From a checkpoint of a small mixture-of-experts model trained on Wikipedia: width 256.
Below are experts of layer 11 (counted from 0) of a mixture-of-experts language model. Rows are named router (the router's row for the expert), gate (a neuron's input weights, with its number), up (a neuron's input weights, with its number), down (a neuron's output weights, with its number) and show model dimensions 0-255. Each number is 128 + 32 x the weight over its row's rms, rounded and kept within 0 to 255. Numbers have three digits each.
After each expert's rows: a language model's description of what the expert responds to; "comes before" lists some tokens at least twice as common just after its tokens as in all text. This comes from a sample of Wikipedia text that the model never trained on. Tokens count by the router's weight.

# expert 18
router:154087080087152084169135162090135156099139115138122159151148139158197115133116146128159133170164126146120180117157067136083153119142101128111141068158089138127096066085101148124121117089116176140132142157110133109149146114172092118070185096163135103134181128153146059160112135100111117091175124066145095119122082154124172133060072143130217175129145122103081111158083095126071119142163107203156144154125082190085098159115136183115108060139195145155068138178171143124067141047112130119122076099164075100130120110137103175107155132098128132154138133118107127123142087139095104158165147154147169093182194122115085072132137124116102115106138067096128158116166085190125102136140081117148181149090130093124102197115144099150131095198145102140115112074111149148140161116121154
gate0:124132111154134137136131163117119095161062154155078208078123102129145156118121127203182115120140081121092093158227148086138146105146097118078129085172057129105097122183077127101154166129150139125074103166095132114110066132141158115070116128149150087112136104115145113165156145145145111150181150184194145134094138093151134098087106107126167171155095145170157090121115107087065129069204122143146072165126136114175166115114111080153117139190161122145121106107100073149129170163140105120100162115149117093043117149129170164133108151117159115150129165078104135109130127185142174038206171145166089165103143126119101106123131096163129117117116077165098130139076090125149096094093135169124104119190065133079126136141124149154178113177104082137152109115118164140111146082109136
up0:137113097097085122083119154051180111114078129143109101127140101215192176160116182186094140129156167137142164084125133148176132113126101087153086121085117122083132098109099158174114145097130185146165085140104145111110188207151066136098073151136117122107174125120141080175120252116183121108129132133078138076169139072162141135127066138149167073075151139105109172090178111056121132150105128138128128129114119133102085089124194149153146140175165128143107111128116108092158102108125107118115132083161162175147127174098164162133126115134154140125071129090116120138163090139163091090136170140151073153075123121091153061159099138164143135128157122088200180146063102105100104184103112137081115135151130142086142198146112161118123149150101104106143134088129106106148126130147140
down0:197158140149149134086123114088141128118146206128144124149128154152173046127154139090127156156146114192087157164106124132153153164114104135083167116138140134127084162150082095135097165090159103128092172106125146165096167112072128151149149092079096135142177122086136170142114180137106122120133164133149118137136078128107139087142114187098157095123138126131121171116080181134124148139099083142171153146199108141140094145131129160107161082122075157112072168152217079112135072163171183172158126188110124174122080132108097085103100112133168068139141158147149112118136121134119152102143202139153162112148152102121179064126112148103125118146155127164158140133090144121142162119134124148188092109174141103097085173083145237174134141169127198157200132176085110066076095166143119
It responds to: Verbs and their prepositions. Action verbs and the prepositions that take complements after them, e.g. to, for, of, with, into, provide, give, make, sought.
comes before: " the", " a", " his", " her", " him", " their"

# expert 33
router:159081099100207109173122154099106169102121116097099125177117128140109119136169139092130151158188111141117132158138085130133163164139105135129092149202132206140103122106059149083055169111160129133136161112120131098150114082134108151091142112160088108185130060149135109156067098048052121093182119108104131109103107101167149226092092147092209144133152111137115112102165097098138075121169129114178167168120104135116139159151072180167143089158141131182091101134111160157093176111119125119120142090084153089173150121133095142105133152084054147176137084115103149134098109141066098162156198113135144095162139125061135096095106145108135108101124085142155144123167126149097135087153099099166104116107166143106071149132103137196109154182157125098126151179114163077114148145158144
gate0:099122141119236098149134120129134157211121168116118130136118150095136130152122125113128147057092124136094119114125098127133165171154111107141155144177167101132135135177094097112130123112163135199146119053103119120174144170162143141156138109147099121174064117148126142204134142105146122104109118163157132155067119064126156205133085197098173122149118121087153070134149126095143103125133119129108136143146096114109129106196113118138173117150142119122133054149181128169086152145097099134157119096145157124218115145161124085148153093158080136178111105126113150137096157124098120121140136151208110164119111115051150160145078153135111129147130132168134075058142062139154070112169094113166142168147187142075143119149084117154146129194187140164130161137125124192144072147216068
up0:084116153138185097134138132135151142210118132146090088137091153097120089185148128114126159057083118101138135156080097132128150121126132159137170183174142135128119113162088158103124137121152088206146114076132128089174108190159109162175140105136108123116052076126134170169129135127139145118110158165112133140053144093130168225176089175130184122146146096112174121127181126080130078134142136148141145184102116146152135094202105123126160147130130141118129067100176134136089159151135132124169118110123121125194145187169135080150135079150080076165123145126134135144110160127123135119136141135193087123102110131063078165108135136136093154172167112153145104127136057163112090093133133101192144159128194145094141121165119106153139146176190112164099163151109103185132105141241073
down0:161074183140135133143118111087154138171125148171140162079107179171093140170135083151165118118119054090144129046093104126156154092162168066153118165103129134189114150153188109101100136099144181106109118116147137174195091088120169090183133117119151155096171131113115148118133122152091140080165118140138119163137166150116079109069137154138086138143161160088145182137120124086111103096074112104124135114113075112100077134151065071118109070085120133109131165057180113146172110169091158152096130143135092116190154131069120069089112159128099127124127143079110113129098158119123156153147052118116143130081105136107124100137160075103094131160118119138175114109115187048098117095085118170150085032119116135138074149102155181107105112145128137133133134180131200121177167121178126
It responds to: Scores and table cells. Digits, pipes and commas inside sports scores and stat tables, e.g. 6–3, 2–2, cells like 1 | 0 | 0.
comes before: " ", " |", "–", " |\n", "|", "6"

# expert 53
router:164107094122148061174180133084171175086122163111107098137144124112116094075148146117110081119151098162089161169089105134142138176140114175159094120140136120159115114147126151078137118119120100124121164183097111094125090075159119137100165073183111060144147126134196095127093103070030179132178130079136035071102060159144088179086129151130172130160171157083106156132105095107128103146164094165185168144134121172111130141134060157110156109132189149124137089116133142091104196111110107111150106080174122109129118103165124126097144156106115202141157092136108174118144110140086115129165139153169176104155181079125077086126055128104097086117125096090151152107176107107106153152185115125117212190122161111113088121126074118160102115123121111111111101117126159123107153119139136
gate0:133099134081119171092183118122115122120067060093112159147078125112101078121119145079114137162112136119095109097096115206164071130132161158179157111130132145117195091136159160063084142068140081136113107121118057179047132118092113143199126165156121077128162140088183097098139151116112162125121171108167087096170105117097123134124153084101135135127153102126137110128158102148145137147143118069081137100099217067133107116126129139101110122220161105130151105063170132126102144149121075128139158115170153161086157091146140103130169121080122175122126106131083099126068138098143107142153107119190154119138143169048081155097130073193170131133083135140139138143090138162133179150153126138084171179147125142129151107129139125193133131092108104153105073099110133136077193075164104
up0:128087162070096139099179097120117129123086074119108168150073116099126062116085162082107157166122154073106138105093101202163075125135151167160180111120129171127182060106152128039099152068096096109069104133145084181064140120087101122192148176142125065078165127100179077110156144127117156123116191077134123089155125112086124121077181082136145114129156124139131083127143110137134173129127110080090132106118169110117111099150155138095104127224140129127166111106194099136116159133130096132125155129130160148074189104155147104102180135081133186140125140177090120122100124131143126142115097106184176131139176160086090128100148082187173132128102135114167143124103120138124167165136121134090152170117107149122172125111151104200152146077132077162132102079135133146108177081139095
down0:140143120088089090139238165083128102117102090224133148105091149149112146135164135174070077136077113135145132109125138146110026143142097092121164125120136172122149168137116121093156140115169178112152094136103182094071113154151130096170149103147195078063062133111149149121092127160130126161138158120137123155140117114098067106208179109100093060186107104102151123123114169163092158137121116128129141097132225129133150070187105079121136129162097110116118144087094112083115156120163118159129125141122160109144141160113142116073149127180115098157152106189108163078122112136117197163112070098130138169119128128137097097158177136105107152130162141148186159133161119066097086121193106101158097152137085110130148134120106156135124131092131118117171140104120134133132128190213084
It responds to: Plural noun endings. Plural nouns and suffixes ending noun phrases in prose, e.g. students, schools, materials, -ies, -ations, -ers.
comes before: ",", " of", ".", " and", " in", ".\n\n"

# expert 50
router:138156129067078150153112190091169155101156181120084132155136087100210174102109146116119129142119096162102123129041110170109143145197098144137102119177120111127122103137121179069107136094127114099158149147121089104163139048138114118124128125113076083139148151168146128211135142134151099122091136115116087099109158160153121165131106185099186133193129108059124099191099095151133051131129123132123148149044118167101151133180074160116134057140132146131124096124155187114139141101108142068122139140157119138122112119112058199104175180109109136149136139090075103132108065116137054140154172138078138125095140144115132077136138140091098130109124136110164119091111130154098114147108092148160177126170173091122115124085119093186085129094089093156142098110090142091093217105154149
gate0:130090158100099115106096170137084129038173113131088127116129152148135152130144183085131136132147216150120125103118089108118088141173140145125044154165142108120143122140083153075151095128107123102078127144103138170122105151142107156129101077049102119129083141146118153143130164103127131103122117120129126093061133163102166152103135128164073083123096142098172096178096131131113211132101139073167126113097160098124193151108101127128097136106109130194133214125090074154098155156123146164148114120104105149107121119168109151188100123138131134129061142089153091115160151161138152045151124146135116133159140169110120087023136168125113058133053143144187171107150146128202174127161156135130121125126084063077105152128175177112146108125151111085136067107184102130081173109141134
up0:087148166084141139199169154116134102073163169142115080119101149200069172167111187104131125092176202171102139127097094141165156145099110094176101098166140136109123147160144072075136072099086151098095135116158158168132138093121145102076113132088140142109107147164106125137103142082163117124148082114062165130074091173100203109107110155130121133119107145135185110190125168127150128149137179080197110145146099118097195123148116125127126066095076170125164130097129067141134121113140147125123135148101156093103129140170093122173092103115118178117135126149106090130145178173114113153112127136141145110124108164134145054086080149079076084147108059145217143091086074144207161129158092166151138113152106120148090102095160134111142075184150119119121114130160116112106180129179112
down0:127132125073154150140132150059144191113153153172128131166202135185085155140106091156084175158165183143081120191092152179100121192172095096121180171121146086140157154136114106114130132135123108098104069122143135097089071163155084120141222119094178119166116128171119197149191168167176133143104121104132131115101161093139121112125106123115063136137145077154116131127147175096103128071106184111170136120121131119136162158099159125096150139111110130131103121081164150127121141133117101174126130142140142171151146162064088129164156120144143109106166106117073109125130124145147140108184166130029168120181165101167041113121151136150130157128080104117105135136191127151155095122137187166143128100154226177127141156202151076139132120131123120152099089176157125134172159152087129
It responds to: Infobox line starts. Line breaks and the list dashes that open infobox fields, such as "- Language:", "- Binomial name", "- Location:", plus table pipes.
comes before: "-", " •", " Born", " Country", " Coordinates", " Location"

# expert 0
router:160138127102155099175114134121125202124153135115125105153087130093169187070200120130184128155152158193076173198127131123101105115136163099175101063161176153123127096112073151093108140093094112117137173124102074095152081075160149139097157100137098110150106064177187130181082053164123161070155140096127106128099094140143073143121119169061139118167111092126073146115095093108145118188149104156138127156103132144128105144157079119132162128117159143145107117112164165067098124124060132162176140079159113090151105087168124132134187151098083125122139075110136131171140073151135136091125138156074197072147137114121157104116154118097121114073138071083127112094170136130109135170129143145179148157098154129118079154137132083131135127110087143088140069130091224122123179104124135
gate0:137157148099150097081115192098142114152101111119143072044079138148107067102166122138113089124169113134092134126154134124090141061129137145147115089171124165127133070099155120135101115068118128121164202124093086103155137133133172131100147126164073154068118104130164185151090112167151111117089121074160112116133121054152149154176163161132144066129124114157173096090086117109176155150098200148116112163121132122120100054097115120156147133149209136105077150076139114056092209188153156198174112088146126087184110110110134120103138114085127207059187130178133177145114141114128139126094075109151152060131108174150139145135138109138067102084173109121119146102160089167101133139107113169151118117165143138150087089141129127122170100155075121138133127146137132086124106103085124
up0:106119123136091124197120026147091144111152156132112204195173133142125166155095117088101155147106182113175118136099142153165131183116141106156150181101108085124156142105131112142172102094124162137107074151179194146108130112121117186137109150125181132179131178123101077083137140077095122141164084165140115125125126167126136112104099123115140154136140123082093159112190136076104078087095072109133145135112100131169132163146153111110088152131092128120158132176127153205151034060111174092096109161136080147095108124163113177120121106144117064171107119073125083100136084129125130150136158125118092140161114095095111120104119128084210128161084154156157115161078135067171105118165162090048162159103127139080148128129096108134125170068147155146093121159134141211150117139180118
down0:114180101103156171151167081112145111107211127115123136147205159196082111123122113099108151135109098137121131143161093087132111184135083132128135128159171136092092063134112132122101094123103128149114084140129100123077092128154143089158132151122180141125136134174123111128120138097171197163078174159171127105110119138135129138099149169066160118105133116108111156131167087145118162129144096132108070110133131081123110155068072165118133119109124066179088123127192146107041105107104125122148137186097084144164098087082130123117132155144130109082139132153173143197144104103104059180146144171100085145096126118151150138095070133129150123060098096118136225149140035166160093090082126163087135123139182184068091154116179137133119128128145146199120180177124098131168155117138182
It responds to: Demographic percentage statistics. Percent signs and nearby words in census and election statistics, e.g. "0.6% Asian", "population", "from two or more races", plus table pipes.
comes before: " ", " |", "%", "0", "|", " population"

# expert 23
router:135109111055109095131106156130169184058162146097112117168111151133134168134143112134122068154144068144118127173108103116085132181108112176140087122091151173163108112106110214108111124135066142094158131178130115068154079072111139106112106092125053119176139145186097113178094076125095178072135155088092128089135126141185091186096124134109171142162158105097094081137102095088169122095134112118109129141102073163136110130139084127154136094157149145149143106187102166131108153139095140112129133119128136100133091125141179181138160128125106125123119100109111085164140067153114048127139149111137145073135157123119160102089144163128133146121093107094181198076103069207102109161134091138142183170039124049107138164075146084160149120153099117134121112138092179074134164142154121
gate0:123082126131156112124109199121139098117180141096132157099130113149156118146138155125142139090172093163107098114143144181153085134141039136108118150094102146134117130070133171081135096123089133118161053150106168099147121060152141185199148153100106029135129139101105134144136187149109175124194093139101135139132186134122157152130099116127140141149111099089148135128146107127136098066127138108143131137135101087073115131138120132189135146139183160151110110167117131125109132129174111081128059170116106073133095079079118123165095128132097116146135090113140119105182175150132052150120153135070127135134162152076163083129137153109208140131142070200113154129118095060156090056083093117159086120101104120151124158065122108092090090067136166120130090079112158165163023099144134
up0:132191138112101142129165086148112173127072094162136115153148132103098161092124109128128136176088159098127161162121105071093169144096222140156137118153145097119148135164159094178121150125172119154079173132140065151096115179138134100048108104157137168132120103161119127098110105100142115125067160113154119113110058150147086104150141160130138098095161189183108126125089153144129149185139136154122129133125159179160107116110157097090130111145092116127138144095147125149124146124102121181130191106142161139156157146195116137101167131139185172098123161141095151135089065139151200083122125116156163124120111088174074148111109103133051120146119174054120127156103147206115140176200153150121165154138147131090132093194158140161169145193147084142122179164148085102097247172112120
down0:125094115088124123129094134151148172120140126164115116137110119148047141150111175100114122119128113099077114114166133183133139172145111107116106124168097168116129133101146128117132092153162098076133092072093147143130131102136172164070096097137185130152161102094123127158070115102089155128107130150115216084084178087175129168183083130153168120102227115116147119134117160134129119110136081154103091134119184096141153102174168135121215141120109200131087111141139131189116115155126128135117131106163171152146116083139173089112085144170141178089148143164127198144212173103048170054094101165124143114121056166151203072174159127151075108090127171119134081081159114129159123140134149132133117136114159137108122158157182142141160133048129120122206111140144170166128122132132098
It responds to: Table row pipes. Pipe starting a new table row after a line break, and markdown separator rows |---|---|, common in chart and election tables.
comes before: " ", "|", " Total", " Party", " List", " Preceded"

# expert 2
router:146123114105184121175119127108105153094214109144130120159105111130109197104149104117173074118160143117124140109078114160088149136140136139159094105127128155223064091136051176105099136084138081097145194167094121137138104082103130074097135124135038137126121088163159105196138125123065121103147145098178125086101061145139078168102125142111136171109206160101118156173168089098116075095130098142175129136098123121138103164158110156117182066102150160153064111150183170168144140107129129119175137091129095125166123114151136140087128149117128180114101044122148107151142124087109048099166155125078123137154131077123109074111136154100100135138129102127147143128096078141103132187137115162116115153093134072085082166164102105154064126140081123133119105124093103081094185128109129
gate0:129105109124102113121130097088117116065144110143192125139103107101087139165125115131113114088142124073123090152111125137165114095124091109114131058110123133119082119153086170113137125240123108126198133127117172175158124104142130052162144130132066092135172098114109111139143075120084106140200182109132118132122084172054113149153109169147118143125100111111155134112153083134109137127149121085142113167180129166163149153154088151118143131111119124108083121090135134128140135095132099190087122070099115219136124157085109139049035135078161175084121093172139154111094170152108079066119192094089127168110057116111139104143127139097153114114090125135086120108125178154130094080107164130180077073143205135148133150188123111119096175093094081121109141105108119096159190144141177
up0:155140151111072109116161133133113132070213136136122110190157115121120104059143111144079105095143091110141149157177143127068122066132136085135175073087123090147085159137135087100079107136127188099166184095066114127100132146105130092120123147102143173087131088164113173095099133158086180140125129144131097193144084161120075100133116149117194124095174114162051100062164133105106147190111109156140092084071121194157102096164123160119163077101132128065175137088135128128139100151149108142114075100180157127108102129101105123090102145135142158142147114178131115130070140173094136104053127101065191120105196149084112105086137126115155104158066132120124134117111138164124131055134177127168114085144115110149131103121115135150079104133152098095108165169152066073171131146148110
down0:189115126128158108119097131209102170106217143154134131113122155158091123064123132081092067117128130147124116140104110035171101162120187070107125127141164122147103198144135143088146120154094083103125119120148149124083099081123112150124097123148067168127136152174087179174141096107140141132072167098119117092098108172136151079111176131187116156108189136137171170084182175168167136071116162086143115127171167084179100098136175190130142098143165145136141145091075147145164167151152173125081090121131090092159160157173114077110076137121125133147134121125177200098103118100140145129159078103101099111133126139128154100157156110147119086077147188115141106126071116111135148126111062129152127142173062152105134115089054066113091145078101149119097126101086136113116160127130167
It responds to: Ambiguous word-initial fragments. Short word-start pieces whose word is still unresolved, like leg(end/acy), v(ein), int, def, part, n(aked), Nov(el), mostly after "the" or "a".
comes before: " of", ".", "ic", "end", "ly", "el"

# expert 28
router:166138079049127117130108135134134145077144094124050132156127120099148126083176135115157053135158091119122130135121083151101148192171086137163092147131097127146121126148101138127094124095116099146127128148121100106142118110170104118078113100152055095155123142200100086137124089082111156125147144163142157130138133115126140161106085144117108173143156112114088104156096118101125092100149155127133170142120122130113129140145064153108139131170175131171108052139133186110087125072119104051122065076092119093177147097123117175087128169092089119173136114110101080154160062130069115142137146152112146078137139112140119102168102165147098109076118057115221161097168101190105066157141120107144156189082160105092132159115119069168079108197053122112095110110123175074127172070165124
gate0:197078108076096140135119113225109101091167126160163186116105119167072134118170126089155175135157101159068169119087164185131132107170117078071137149126071134108092133134110143079134120110161165219127168161150105140159129118092113086132123127079134108149092094123133136131110053125133142165119184133130117114144132122147176128154104151114111135053088149089162117175095149154195151129121136119124100083088092147132115103119088146125108162094124100150126096147104173115139067097156135100159138181104164113177179152144149079078138161173138177093082152082116095111081164181116147132104166100099153092103118162161146192131126122074117109098111117090137109114126120122089158105136215019147149161093101083165127153104133123132129161153143152122102131156145103071109178187143113
up0:084150171173107137130102200175166158171104107099182131146190083136113175143149099123107135105133121128170160120147087087127170164124142161128205139168194122163156090146147158136146120149139190136138129128125142167138061133149096127047126102086098123074109127087131122155131149174148106134121112149154113100117132140113117167150136113121099108135125145121041133053073079132174076071088106106101155145123160122172107164115137058129060119154109059134161146128092152164137106129086117115181153098052077146141101131064093149071147156126111119140133093170150168115109146173150162069162089083091136208177142153102054131155088146124107118136097115099162148111055143119144142118123117128153074129163160089111100145123138110131133142115064135199152158086098126161166160095116122
down0:137147118111082148104114093195127173160169122118096119168177174138106098109081110017189103155141173085177064159117154113032159083112103162140154115125145076121164123072139134095087114164166181116148123130131125154205124121134127165131135163147135072085145112136131119194129082163073114102137106211178116092097129080108045124180118125149141074073108075149139113124112108125080133215127081167122120119136097091167135138150149172195129129115130134084117168142126168114063150114100098119136099125095139101057189130164129180163137143135146131129139153148152113187144114127113115093177148124163152102122125124108091126107116161134094138128161156167111133152115127119124155154104083127135102102140122117120088139108092112130126092092111141126087052104137085065135120110181069
It responds to: Table and list separators. Pipes, colons, dashes and commas separating cells in sports and results tables or name lists, plus country codes like USA, CHN, GBR.
comes before: " ", " USA", " K", " H", " M", " D"

# expert 37
router:176050089123181068201175126049180185109133171100105130184166128113124131098178145113116097123142093179098129172076119126109151191126103172167063110153128133145113113127111121123081125102139101134123116142082117077117095101153116118129165073151075109170143145133204118129069107083060175115186146100135046067106095147152097173096109163107186186138129110102117148114122068107126099130154109137116173176104129174088101131114074177092150079132161124135115063120147157116121167099138099086179101049167118109110129089114118143130113122106110148159157101122095154128145133187123102144153151132175157101173162087115087094118052175122085082106113104099128142102151120101128113151157116144126178166100135133076118151123083141196102122139101095142098098132137133093120130105138144
gate0:102039116115107144165159092129110096124159119088150104111109108255167072125138178076099136127119096074096127125146087243145164130112110148176125167104114184139139152118108120065125090122095081132131182180174189082072101157172090129133140126089093089129166111085181178129095112162146125124142099174114116119103164103079131132147182128097146124095141163123085095131158123145124109149074123119118105122119129124103145127141152154102172119144064130182143117068121106137189141097141125120083085097169135137133082138158173169147108147038124125143117109154140095084109132117073168147170125121055086144139126166162125132097133212148102126149156182115102174106149151121099141101102065136092138101142148147135138154132139075152126151171113117156122139101160127106101062161104090
up0:140153103148097168087129198093130134141139152178128162118123157057122160133087143169133116146116140193135132110087173095158118075079129088088107123154185109129117118133132127157132113118128146128079113079142080174149109087065164114096160123125112198113120120107144132131119163128160108080114151080156196172158131204197123139100029114165130125141131109134159174162105068137173148155157155130155174157144141106136111147118077085147105149133124114065091119166181169179025127173059127158120183150082134134127168148105065094112155103186168138139118118088158130152110093177177133138095103122171150116107124106150123052129132081131150141181114094098186146101139109140194148141133158131164173154126127098161103114085091172095159088079158127154163114145156096132145143130163158
down0:097169116140102156131116122161123099098131144122157135145119181124152220140137089138208140171146169194123153161163107177061155209069139146157128108116103094099150187116132098110119091120205117055151129130119101098133127124083164128096131139084094176111087160119156091137104101141101085115180099111156174173161101139118129169110069172070131120194123115132143193148139143116126127189178176133164187119095130083167148085171127106140074136082175083136085101119165120123118146088124088104178108120144127101071090153117140110133082100117179126192120117129141066208154087131091111153107140098098133090125121163076195075128129109106143148147092131111168162188135175126181128145088133105148107172176135131124128161093104169100160092104148137122120127155116114164133088149166143
It responds to: Head nouns after articles. Abstract or concrete head nouns after the, a or a possessive, such as operation, decision, construction, scheme, collection, followed by of.
comes before: " of", ",", ".", " in", " was", ".\n\n"

# expert 26
router:170132103083126117156110136126118178099164169118121151147158133174125174072129123141185037126137095143089122138085107100133172150164116120127061115209110150194142048134082217121143132107096127132129168162101073113134039102140107087117117111152096100179176150153131093150109138103075211077181161129140145057132103154164120143135089142132142168097120151088123161122141086158194124155126100136141162156122130108130071212171102173121170142183104143110110118133155123131106150143183056141098092109133126122100109092084116129062133145114123176135157123069093126163141122104101148091189173158131153136190161100084086090150121127107091135113062113135174145131136156130130095138105113080155163146121154107057096142094142099158098101155107137122123106097155169117111146158113138
gate0:156133124075140159142131152119136151091222158052074067153105103082065154139126032108144147101166118136112134086124153100085135135121140081099083123162109124161166091105158182115205136139115143145146099144167136182093074165164099152168112134106107090097128135141143183152076212108166110140198144140105155087109087146128101099096124088136039112051153112085156141094129117114130088123074132157128184103148153122112091114067155214133108131197157156128101122147142102171129132172163084158085066127168145158096107131184146145153099098122138085081138125153111163087115128140080186145086149162125149137174089124117091128161130159185129070168109093108152128132094152132158154116135098124146105160140131128113155157114150179123111091172126133123162096090143149131143145156150128
up0:093113141114141142133104120118090104142032108153166178131149199149190093104188186085110131141116133108112132157141080161171096151113078172204173129095149087084095166107107066134084118135109101135081110121139136060152173150102141150139155122151111129140126129143082106095169066151093162108085113134148121149120137080146120151144156112098203091160144192174107120102130106173139154128127132129158065095114128167135126105201075086138168130074086086138171119125093137128134131086049206066185138113158106108145167103073046116082162121131131107168089145090145103145114140141144137084125118080134141148103145150100204163102127134071113134074154162146095110109139115118101104119100128151122186092132111143132098084131103053133122191108129130143093193142125118161150117129136117
down0:131149125165123097138127117142159116108107130137155132150168187118142182160133138081113169135145134182143142123154104138101092098126184173091155148116123164154060141122107113122106138126110097138210111119100128132167122087129118127199116093158142143085160173137093082084061081134088114145129144188150118128206094179131152092079089166148178135163150128120118159093162115050125114057126097186119168111133112162077094101139066121156112173085146115134124093144124162114154182120155156079113210149119114076134098141188113161106183093153205100142165144088158142095133170184166124165191119126179143108129092205134140091155113111125176145124158047122147114101185101186079101105171125143099156160100140166128076117128184109132132125113159110111101166113112146150116113118091187
It responds to: Roman numerals and model codes. Capital letters and numerals in codes and designations, such as V, X, Q, III, IV, in aircraft models like XC-60B, V-1570.
comes before: " |", ".", "}", "0", "1", ";"

# expert 48
router:147098125089156111119127117124175176096099125134108156154162119132144143122106120098117119165119126195123181159143108124091191157167130202167068104158139133185118071118115156084106089054104173125120112119073098110145099082132113105089194121134101129132127118167142111128115141090103164098188157087164099063053100150174081165091105154105136179103165120103091097149149115106097118164190149138157151158114091127129124139104083219139105098154140123115143102163138133091080145110108093088129144106204080143126103073147139176103157149135101174169116123156145129135168139105123082124124172129189203111124108120127096054153087133120087118105059067137119155035134138109071096143138122065169163153119194101117075152109117107124112144140131090116165072101126154100128149110079124
gate0:107163142088111078165068138101088110094112125143116115131163144120167088132083220064132128147119112140145172134160114159148135122142105181067077138107123075124209129152130153171174085109188151170121105135098161140094129090145107069190172192142161123188114140156161134124154127117132130148144151143136177194144080064141103163193143114144055101165124123162105105056092117087041115146104131137014123126173164109097085133077141160156074133178165125111132119095157122104094104160133078127097143119154106093150124114113120186118150153128146066072101107139143164158083102177115127109102179129210120131096133116112115155119143121166151121096140103139194116084112138136140108153163177122137094173150155095113116160169148130157090120137141112108152138089093097158122110124132097
up0:135064115153173199157178141097149167135170157181142103157130121120169152095133108111133141150104130172121137080061122185148104159137094089138187158138168143187136157037113129110097092110086127080149061123093117117118113179134097112116140081114135142093135123099150129134067084120107110156127133055118085143075111205115139089087119126147149170106126089085112141188162122124179131113164110127157131146137181148122139133161114175090089087097098074124128139205094160159107160088144188134152165137119144141131189172093071093144123123128087135152145153084130124110150157082036120149134094120078173102131130119115149119105099092146081127142177172090097154158090100122070177060145078142137122113129126131167137138135091152174194096129093170168127120103150112055167118115094137
down0:121164170068116237122193097136154083106181151112120172140170099106112079082145190150158143124123126096180120161083110148112131102135060152121139155137125129136127139064167130141076114046094130154095121161202125155106119095146134159069161089151112091110135095121143090116055113116144104082101141113153064164139094099139177113127127127139134109147121092150160138124099106152109149158120118117125138158063090124124104098170098179138116141119171092143136108195102132157119107145163172170211059136107152190121117109107146114072174186117107128119117075127126163115149088038056122144126152172081175125134154068168145131089116167137144148092124142106110173155144148162165150135054068104123101117097176111130165093125121113111125119146068177148128132134159118156118142145135179
It responds to: Past participles in passives. Past participles after was/were/been or in reduced clauses before by, e.g. led by, founded, used, released, conducted.
comes before: " by", " in", " to", " as", " on", " for"

# expert 49
router:185075114116161093233099146070118162082099145099085094110113091116139162153131104111133101157130154148121153153157126142127195140129144186136090080171143156171110132159098142083142110082131103093138129126098082078145111095115128115089185108118125116148132127134174126120093132091096151113201130067166094084033096149152084151084106137122165184117117153087080096101064057107104105140167127149147111172097112130098135116144114185122187119137145158127102097117135160102113205110115126094130083075148085139109137135139117168102142116168082180165164099149105159131138132122131088134165139175130195107133154115178048095120060116120076103092100082064168118080168109129097113148162117088133169102125126134095065157081084136145136106140110070128159125084092146127093123092111142
gate0:143146115135115036148079124135129095090108050104091171091102056129125111105103118121087147123101127120133119115128163128185126109133122180101104123172082108143118120166099104129129110095165137113070168144147130092115153099116163146159113138145186112181152112146103101164205129100138139131138116101123143093049074157114062135179101123137044096131089097154129111059151108160056121033187144120131104136123134161188152099181090114203119147099144149147124077104182147121160158157127130138121118179093097084062157129122192140108154152177131092166161109169178173129052141204063147138130133155110112150158092143142100128079147106120089102129118139189172117125089146110126140108158135095105139136126139163142091102141148146108134164111125154068138143079138177156094125078145161
up0:174165144188189101072127114152143184114139152066142136075060173134182097103148181120152146119072174129173130083161176146092120149153088161143085130102159190091097115134130151154147134122074117136091175095111130117125115106060121140176112094130176157135083155129124120115139160069098118031122161087130151110116158207178068116099170128148153128084147142139096070145145137117121143177088071128121138160138129123123146125114125146084181127102187121138146172131131112137148114189120142124128116157107126156097096180133149096066126169187188136160108053081110115103176144127194139095148150118078116148177126181154180127134178153069128112134167138159140083158097126133098142134073135067135122130120169172117114071084136085117119125072114099128122088117152144129145107150083160
down0:057146146098108116125181144191182142107224191094104156105186133152103156131090146103106187136108156217152133150130116093119094124114079132132120181201124154145134109129154112196123146137087162127199134147153154148098162116129092140060124049155085173125148157131115117172139172130090128078185141172136106085130114104140158080094109112132118123108145149121117150178198159132185108137131165091094119077132098157139125178129145150104146067067150106163143131165186096128137115124077076166132139147205151155133181142138117054127116159113124094138112150158113086147111136122072102132166125148059135135117156178176172162128125173185057127104143143132114199158116109125153093129119049134138126160097142158133148116153107089120119145159121146169099136133108121083157118118142150
It responds to: Career activity verbs. Verbs and nouns of working and joining in biographies, such as collaborated, teamed up, worked, served, participated, usually followed by with or as.
comes before: " to", " with", " in", " as", " for", " on"